Experts of a small language model: 48.7M parameters, 24 experts in each of 12 layers.
Below are experts of layer 8 (counted from 0) of a mixture-of-experts language model. Rows are named router (the router's row for the expert), gate (a neuron's input weights, with its number), up (a neuron's input weights, with its number) and show model dimensions 0-255. Each number is 128 + 24 x the weight over its row's rms, rounded and kept within 0 to 255. Numbers have three digits each.
After each expert's rows: "comes after" lists some tokens at least twice as common just before its tokens as in all text. This comes from a sample of Wikipedia text that the model never trained on. Tokens count by the router's weight.

# expert 9
router:143119119111109133139110119132121146138113117141138101147108123096142109134130162111124162121155144135089105129013141118136137123111124150142156110118100128074204119177161126183116146136124111118108131128128125146148136124130185125144173091117113110120111173142135110166133153157134100114130169142148110134149105145103119060125134097180140104121142162143117150114102110137177121121123106142137152152164132146141108133132086122125125154129091180138166105126105110113139166059170178110160148150145163137145139137125111111147125125173162122093157098143139131121192105094126153129138114142092134111114105111138114126084137148131093122082140119109121109143115121133148156132145136138123090085141111106131150128113133145125097146159114133178110132147131111141101120153117136
gate0:130089165116148110132116124131116096137119133104102147135170134139115098125125136162110102117164121102081182140084123103164127148133124144147151176114135146127130130125159163121118121128130117160113147170090087129142125141148146133165148134144149130104160126124114178187151144141112141128116115112146124070112118118099089098087117105139189134095133125209109086102123120124160136113135148114138137132163118135159088163123116107096099107100093120124126147094160145127178146112145076108124099159129150127109112083146094137110145114146157142145118110128156162138117140114125119135108114149109167090145122112127175168120107114106116154071102178119139092134141110144113150135124122153148118109188108074112108136157124072149118149127130095140150136136168111151149121139119125
up0:109125141156156100149169113119154114118143133136165151145104104087156103117148125173101183127141106128142145153176165094136151102131144171126112129152147125155140096144115134112166155123133105141143116108143080104156152117145155157145111097122137165151061134089156110145110140136138149142107128096145103164099142094157143154123124176114092104142167155116139103114171086096139131118093117119107109128101161153113149094161112113142136124118107142157190113158165160133157140133137153128162105116115093123138136145169158090159130132087120134148150127102118124136118144157074094122108112146152162154163150120126114092107136118146135144134131137096145162144097085086147121135093136180118143104146143120176100132100132092111110122116141115166120139092088131102091132137147148
comes after: ", ", "in ", "(", "–", "-", "In "

# expert 16
router:118150089157143118118129102116127110141119101134144127135099104114078148067111105148147111165109076093122110144162127090113077099123105112124093119122118132150104158116137111073147115114085172130085143129174146125133096123154131105089088089183166120137082142107136156136133102136111146128112095109119132142109121164123152152133115137116094103169135105133094136149152140173101081106082092089137119104169125131108121126115109094146153103096165127145089153166173148111136125145126133143101133136173183151160157124093144123111110171127109113157113143134120145167170116135156133114134120102147125183124139074124121130109100117108162109137117137125155147109136126129112131123150121132141158129123071155137130151077147155141116121119133112162145143118108119106123105126116081
gate0:092107113143132119120138149109105123128086122081113113157111086172122178093119070152116091169111122135137111156118139126115151135160151144152135098151144106129142090119127124127117091146131169126080099115110180127133127126155126144149126112135117145120117117119116140137122107186148179109144143160095132129086085148169122159135130147094119128135136103156138107101138146124116122085095120091143123086108120152144121127147150083122152110143149132132151153132113125143076131144138116120088097108132127128162110068145177125110131121148120150110110117154133157074186139121144060152155132137118137155174131096127144147100149140103131108111160170139098139134103117146146090138162084137129123099103150126133128106093119127183060163118111105123115156124089150136109110121098118
up0:131149147127101110151143119111113156150101141143151105168147119166139133113182090148095102093124117110102127121132099161131135146131149112152123156127136117152163111142121108100139136131134135146119113125134146184115123123161155164126160135145172117137124119108172143128122152128138105093137084131172159120127111126138115172154134144093123111105157150138116108137141142112170116135111125119103139098110117139162106108129127092143071130104190151133182121151117140142098103156105124153098143122119141149126082151109160129129129097111126165135144133140125155049106183195092121145150102096092140142081129121154132147137143109110086100076103163160134171154131135138121109097127167128147172134129090129112108114141109123174124117146166084114150117121108119112140125110072074
comes after: "the ", "a ", "The ", "his ", "s ", "an "

# expert 17
router:155143075139111116135112149134162103140132117125113111118125118139122103142114160115128147153104137121148142122116171127160117159118160130143190117134148096091152126105148115144147150151159125162128140126136160135143106096115119154137115141153115111124133097100107173100132143111096080135159069172097100139160120114162120144098094152147178146152156166147137095121077131105126159139107113107141160118109173111122137161104130127135152147054142098067164149104074173127168110112162142143144120146140122142086162122128124161151132115156130109135169151097093140098132140110120106144139098161098128135107152139154172135116164140134114124121142107106103090086137122136097139090124112131147116120140131089100113132127152121152077105124122117139067088101138158100117144141127087
gate0:110123129136131115137171110128106148110156150131169127135135170165117127112134159165191134159176089139184068117102101139108088158162124123147123184105148133144098116127152114151122120150106135091138139147090105126126132095150135107169152118133125114123083101092152138122145101160126149137102107131137162129149118121132156116157151124156128135107118158120116137097129127143105124119114098127131106100104133155094120128097129134147102131095117178123124131088139137134152115143149118123145160145062131105177103088056136099084120175112130140124118097131130139120132134145157133108120146151170176123152104155140121112090104122136147105149134125137178146100130127132104182096196182129121151110086150122130115095122142112152136119103145120124108180142147128102126166149111105
up0:139123128122121120129126092130126193112140116151186151179094143134131151130115156129160123117127125146116105092146109155110131110089132146117156152137139174135136105113117118137139104145156155141128186121148089115141140126120121099169177137108069135127107158113117130126081144157084156122140131139160112172136138120105115094129155106146142148093135130090115144168089121115076091088124136078130142116163137138134125135133135115122085132169123158127151154173114150136146103159127112082114145120108134121133128121096144129077109141145121124118116108122150121129164111131114095174150125163126149134100143127084100115091143104120141165140148092105170164099159096152120100145143155120149147128070122084095128142122156122097181105120135077061096118122118139117140169120133114
comes after: "| ", " ", ") ", ": ", "as ", "("

# expert 2
router:145082146087137127125145131147126096129136169127141127125133117134126142142150119114142201127121126138116121118127201155155158123121143125151201123129107096131171142202130141189108147130140145124171102121154142135146142109125085117144130128134118131130105129129121118123139176165149086119088148098157114106125068128116129102145138137118198145128139148154098142178107123106153126127099117126146170147145106148141097137085132158138119145115115120129102128181139145124115120096154133139095119120102129130132101176086117151140126100137142115105135065124129163130128109109064133107101108124118115121132125172130132163105106137090120106134132105104127055150100132122120123124110098165124118168124104103139120142136141167126103165136149122112147167158140118103148068115129146
gate0:117102150129112090152154122190134123122170148103138136090111118139107129122130141133171129171130142125112138110154155119155089119162137155150130122132136130170113094109141131154136165133134132156175110143113108159114103108132198142146118093117173095143105137145142160144164092135102111121152139103124167131098107121128134133093109113089109143129175133119101133178125092117115115161133150127116132089126155104127143107114167155170141153139125156137155138103147155079139189136100063134139149134125136117098145139137159125188097113131119130163114118114148123124131125147116123140149110190174123101116135106113118146059127137138110148147141137146147134146151143141065129128120177150152140141136129129114126101161137114172115110103156095087200133143146114091121133107151103
up0:145121157130111105131097123157087137120135137115136131144127121141101148146137119079111124116120119147150139111146126120120129117152157154115118163134123128111100125130156156126114144145139126121151134135082138110137164106092139126143151087149124148150105175147103137105105086130121080142135139137090094114143135147135142089126165123095111108113134120165110103172137122105161116104150089109148141139161144124108141123106099102161153103145175158136145131105119150133142130195142082137110115135075139153133137155116128148116089158162142162063124145084090130105108121135122070112123123131141116092089141142128149159149122126135122114135085152076177135141129175127177130173149123064054146175171085126147143180121107131121135116146109132096169098119125110134090115115125149
comes after: "| ", "- ", ", ", ": ", "of ", "and "

# expert 18
router:101171070165152125128155152176109126096192165126130106119155160108115136136125096155112078100131102146113154117148118126144114105138133128131117139136125153177121144106122103114077100138134168137119149161137093077128094113115137162124165146124111140091125127098086092123160112118094141145137133130093131119141115152147158125115148102138098127112115164145138137133187148108138134138103144169157111115102066099102160113120189139098095130126120126128097112115148109115127116090126113134118113080127132133111088134091141080126171133136089163094139125182132097159132126150137102117118126127124148127102109129087110133084137089105124141153103099142102143151146089114102157128132161100130152139134113096163113117127124096138147105118147106136149107113104089137083146134129064
gate0:121165099119116121118147122133137161128169145129103141124165155139129149094117139114146133133100119110149082130146144126110192101113090131080108099103138086149122148108098179139126128142138111131111124190100145161156146152131115118119125079129102055146117139120159120097171113156142076143152155151094105132134102108113137098172142145164143085117124149116116107133140110156099130123119133137130130123173158101112111155134140135130142139112162112164119135136104093123131113134073160113106126079108133112166147092116109108153116150187111168130122119178135131099165141137145055094177110139134123157137101144129146134152118147121155096150131088102157127136140125146111105145135181156103131151173091113131100136112168125094118113143134136136111067129123111132136141128106120
up0:099119109123130166153118155126121109111110115178109114098098084129080125109124158122103145118140087128120147094125093156128123145152136095128127145137189114118135145115151136127144146182163115126066112098128142119138148145073162155114112157143129141187118157169100109156109108165128132140117084141147126142143120113130134181113131106129171099105150089108168147127103109142097116101159134117161120144111084098138146130108141139084122108153098139078117093111116125135121115116157100120145124107140139088097136117097122165092134115112145122168174126154123118090117094124132130146100124108142143110127135160090114191125159092137100128102150122171135128143145116139178161116144097105191132155130131119127058146121099146122145097126144128106091149100164128150141117113113139
comes after: "\n", "- ", "'", "(", "on ", "200"

# expert 3
router:109130147162093138134106147124115143127182111148122104096124121113080125162153162173090079157139102137154181150129115108135159128108105156121138125145119120152075134111122141102179125154198065107108136115152091146115073122164137116112148129122100113105112128117100135121109162069112157101134089092137144169104151150099142132139130127137117123092121122142144151136102096136141143142098121140117145104101128133127137121157125098151126100133127143124104120043115126177206124146088137130149138130084146088148148127138097138151173159152110120164130153100112137077104125138121112118153158149154121162129127093114109161093128115138153123120187121143080123124123124127111095118112131097111118113149130123144130098126112133144138093143112143140151114124112130118169116154133113
gate0:060146075133173132092112154141113118103133142186100124129133139103124161078090081119140144112140131145143094113127136100154116144145146117129136141144122123133156166106184073172122090117151137126124126135087130188135097126116163133138181110117133167136099137129122133144105142132133156137127096140111161118110108165109148134152163126162107125136145165095121141085127131164155116158108101124139080127114097113113113161122136112103136115166100128067142108120134135120150143113144097116140124123119119190134125141122133169148134115143106073113162128122130117145070117119127160111146083131098132103148163167146125127141136161105115115121138100183142149128085158107117167178167091138116105134128156163130088124091107115139163119135129168147111119111135113133119108125141152
up0:110143198121132119129155128133121129097143108095130115109165099124079121176151133102122137120136135170185098142136096126118135139149132109094144127106108096112117151141094138137130151140155112134149118152137097145076142132101129119079129099128149132168057110146165091126129156119070135118093154085141138123105156139140176130138174113139154113136101156105124110140138142122090100104105129154118151069130128162141104142150104131135092137112171112161186123122119178096106149155100129097107092133130125097138133165110113122119142095123103149138143141119135123155102086143141097131143147168084144093107179116115151115149131142114191175148121092147143105169116130097137091125114153115125122185111124101134123106120142151086136136138125092111137121140147130119151147132143122
comes after: "|", "was ", "is ", ".", "were ", ")"

# expert 4
router:136132093097137126093136144130117106163120155116096105078149120147131175122112129137158165101160136111163123102141191137143110071106088132111141121103123125169063134144131138137132115128129148164116123136122143095094166132135072124129124135118105120143158121161127138100133133113119146122086163146119152108124108125144140097139133145064158104138106151184148073163140158123090129114133145130107116138143148131120085097187110147138096129161139120113131101132138108114154148128135116128158144167116067166128156104130111144104142162133137116174120083125148122107129156140165144147133145118136121104177132140139091134098156111131127102135117143127107219143118159151145120136129111135120117123114139162103107117132093138121131131134146135125073136081133134140109167151123055
gate0:115158116086122150105126125148112146160093147129098128109103117151163143092106110176115125154135160098149135120116131134143110127118144134147157141138128122177087158135166109115123118109141150137090124172167116158158109112110126162130121145166125151144111123114101136110157122117127144177145136121121137077164124125169098132171081123123127153128124117148115099133174115142140079121136128156139138135103135170135132128138116114096108165106135145143138090122127093124105168106140090119128146063174134146152128149095152160155140138138145125156095128108132116115125190097191149120085108119138100123161111107193120131129137107099113090151107142131144149182200110131133153132167102145074088161115136136116109142127121099081139126134141160123112155098138097148119157105096125
up0:138101153119138151115132089125119114168112146112173109118112116131131128113126133133187119118114144126111147156130098110114133139137154154139128140130137152145141145112151157111095106125086158140155101144111115140152144174126147159167125135130137125126128125119103102151163148142108188117143110096156133151144147106151094116118093091127128122113134159120129142106162130122124138128149122113124096151063164135128137139147090117098168121135076145119128133144161102126161112141165145129135129118151114136109117091150131150136136124094113129133102091083121118112102178144105132089088130133122154083138136096132097148132116108150094143085103106122119160111113128159111140147183150158149096073125097111085127123113097044104160176083157130207163158122126159100126115075153142
comes after: "| ", ".", "–", "201", "200", "202"

# expert 12
router:138093139061133122139110104134108141133157119123124151137122121144139144115106129143113133089125118165072116100107084106155118133136110175145100173136167090149085095000163125141124143095124178097141132113121101078103125119115142157173114136114090128166126171117118140114094121118138148136141107154131074120121126121133134120128125115102133125089110095134148103112088169151147132112110095105139164138128147153151143124097070137090111146121152127110129153088130118151109146124148123131121145149091155141131124101125128161136138125160125117167116156068134142122114121132093133152110134134124122146115162120164103119118111120124140116132169109148096164126125089123114153141133111120127133139151133192144131131146140171129123150132186096140167105130159136118145136145142157
gate0:116101186119170166150128113140153134149144145177095144144167146127118116144095124123157136144126095167131110104116117155161166128130137146148108113104144150134156142130138150141135125129152112118128113138115102140197137094146153151116134121110136134132127116102164127139175170118088106113147135121157125103113098139111093134143092116100165109091100148115159124140115113166125153136100139051170158119119105174159142142173182137108132137138163139115133129104098092161081147132081115093111086111125104127151119090115098114152145104141112132110138107127144112169140124079137144106128102123131156086116120165117115127188126188153106152103146122125093148139136155140139152127108145137138157122155112114131107112133115129129118116133131124054157069149154122076130151145127100
up0:124142124177174134138122129106130130131121113175143151140151119091113162129124139131123127113100082169116097168107128150118158114143124108118097152112120118124114119116113130158140144135153117123143120132128155139126130102129162132121158140092099129124161111132110069092137088088137104149110124125152143119075121140147130140158166101146117086155155154113170075148103120156109137156125125091127171110143166166128133122113117140116132110153133128081108126135101095133133101188100134127129135139094128140121092144087098097138135068109068168100158105094166107122129111089072135125116093117106120136081072135066121109119114123153150111126130136107130154132117106120110125122111144076141096169086137133127168147139141173158081110115109100158123101105137130093167139130117105
comes after: "|", "\n", ")", "\n\n", ";", "″"